{
  "num_hidden_layers": 9,
  "hidden_size": 320,
  "n_experts": 16,
  "experts_per_token": 1,
  "d_expert": 352,
  "d_shared_expert": 0,
  "hidden_act": "swiglu",
  "moe_layers": [2, 3, 4, 5, 6, 7, 8],
  "router_score": "sigmoid",
  "normalize_top_k": false,
  "routed_scale": 1.0,
  "balance_loss": 0.0186,
  "balance_bias": false,
  "scale_expert_input": true,
  "init_std_router": 0.0148,
  "lr_router": 0.000571,
  "vocab_size": 8192,
  "norm": "rmsnorm",
  "norm_eps": 1e-06,
  "tie_word_embeddings": false,
  "optimizer": "soap_variant",
  "learning_rate": 0.00241,
  "beta1": 0.95,
  "beta2": 0.98,
  "batch_tokens": [16384, 32768, 65536],
  "max_seq_len": 512,
  "train_tokens": 269400000,
  "max_steps": 7195,
  "dataset": "wikipedia_en"
}
Below are experts of layer 6 (counted from 0) of a mixture-of-experts language model. Rows are named router (the router's row for the expert) and show model dimensions 160-191. Each number is 128 + 32 x the weight over its row's rms, rounded and kept within 0 to 255. Numbers have three digits each.
After each expert's rows: a language model's description of what the expert responds to; "gets" lists some tokens that make up at least twice as much of what it gets as of all text. This comes from a sample of Wikipedia text that the model never trained on. Tokens count by the router's weight.

# expert 8
router:157126166093166099164120117136093107052066187112050079209083189074138110132104103107094088173140
It responds to: Articles and determiners. Articles and possessives after prepositions, especially the in "as of the census" or "justice of the peace", plus a, his, its.
gets: " the", " a", " The", " his", "The", " an"

# expert 7
router:138168173115135111128144100146067100094098117100061099169141194112105151128140082162110101155160
It responds to: Infobox list markers. List dashes, line breaks and field labels in infoboxes and bulleted lists, such as Coordinates, Born, Clade, Website.
gets: "-", ":", "\n", ")", "=", " ("

# expert 5
router:182114160095159100165091080183130110060102149119085121174111129140120121143135116150110129170132
It responds to: Numbers and digits. Numerals in tables, dates, times, scores and counts, often after a pipe or parenthesis, such as 0, 2, 18, 2017.
gets: " 1", " 0", " 2", " 3", " 4", " 6"

# expert 10
router:142165161087172085159085107165098077087055118139072132128124142128154122105128104142047142189122
It responds to: Ordinals and quantifiers. Ordinals and quantity words in sports and career text, like first, second, next, all, one, final, plus possessive apostrophes as in Madonna's.
gets: "'", " first", " for", " one", " all", " two"

# expert 14
router:154168148093141095155102083139123102078115149123059083140086185108124073108144086143094083175123
It responds to: Table cell separators. Pipe separators between cells in tables of stats, scores and results, plus semicolons in stat lists and words like ISBN, whether and should.
gets: " |", "|", ";", " /", " ISBN", " whether"

# expert 15
router:194177148119145076150099135153111080103089134118110112129140166106138079141132077155123084130153
It responds to: Units and locative prepositions. Units after numbers and prepositions after verbs or measurements, such as ft, km, mm, in, on, across.
gets: " in", " on", " of", "ed", " In", " m"

# expert 1
router:152176148085139039124094131180142125091091135146100117140106151100125116100132048150113108139135
It responds to: Common noun heads. Common nouns and noun-ending pieces after articles, often before "of", such as population, side, series, north, development.
gets: "s", "ing", "ion", "on", "ation", "y"

# expert 13
router:143168175108148128126092112137111068072088167133106125165108143123118116105176117142096077181156
It responds to: Conjunctions and commas. Commas, conjunctions and linking prepositions joining clauses or list items, such as and, as, while, including, or.
gets: ",", " and", " as", " of", " by", " to"

# expert 4
router:146163186124190114143139076149112105114058099111059128173106183133129099155105091173092117155152
It responds to: Sentence and heading ends. Periods, paragraph breaks, heading equals signs, quotes and dollar signs; strongest on digits right after the decimal point in coordinates, like 93.58361.
gets: ".", "\n\n", "=", " \"", "\"", " ="

# expert 2
router:164112178053154096135094098137145108144091133130085122179117192091111093110111090130078108158135
It responds to: Pronouns and at. Subject and object pronouns in biographies and narratives, such as he, it, they, him, plus the preposition at in "at the time" or "at least".
gets: " at", " he", "s", " it", " He", " It"

# expert 9
router:163132135106175102116135111129114090102095150115089090164108141121097058086097059126126122170124
It responds to: Line breaks, music credits. Line breaks after headings or list items, and word-initial pieces in personnel credits and prose, such as co, guitar, vocals, rap.
gets: "\n", " co", "  ", " h", "\n ", " l"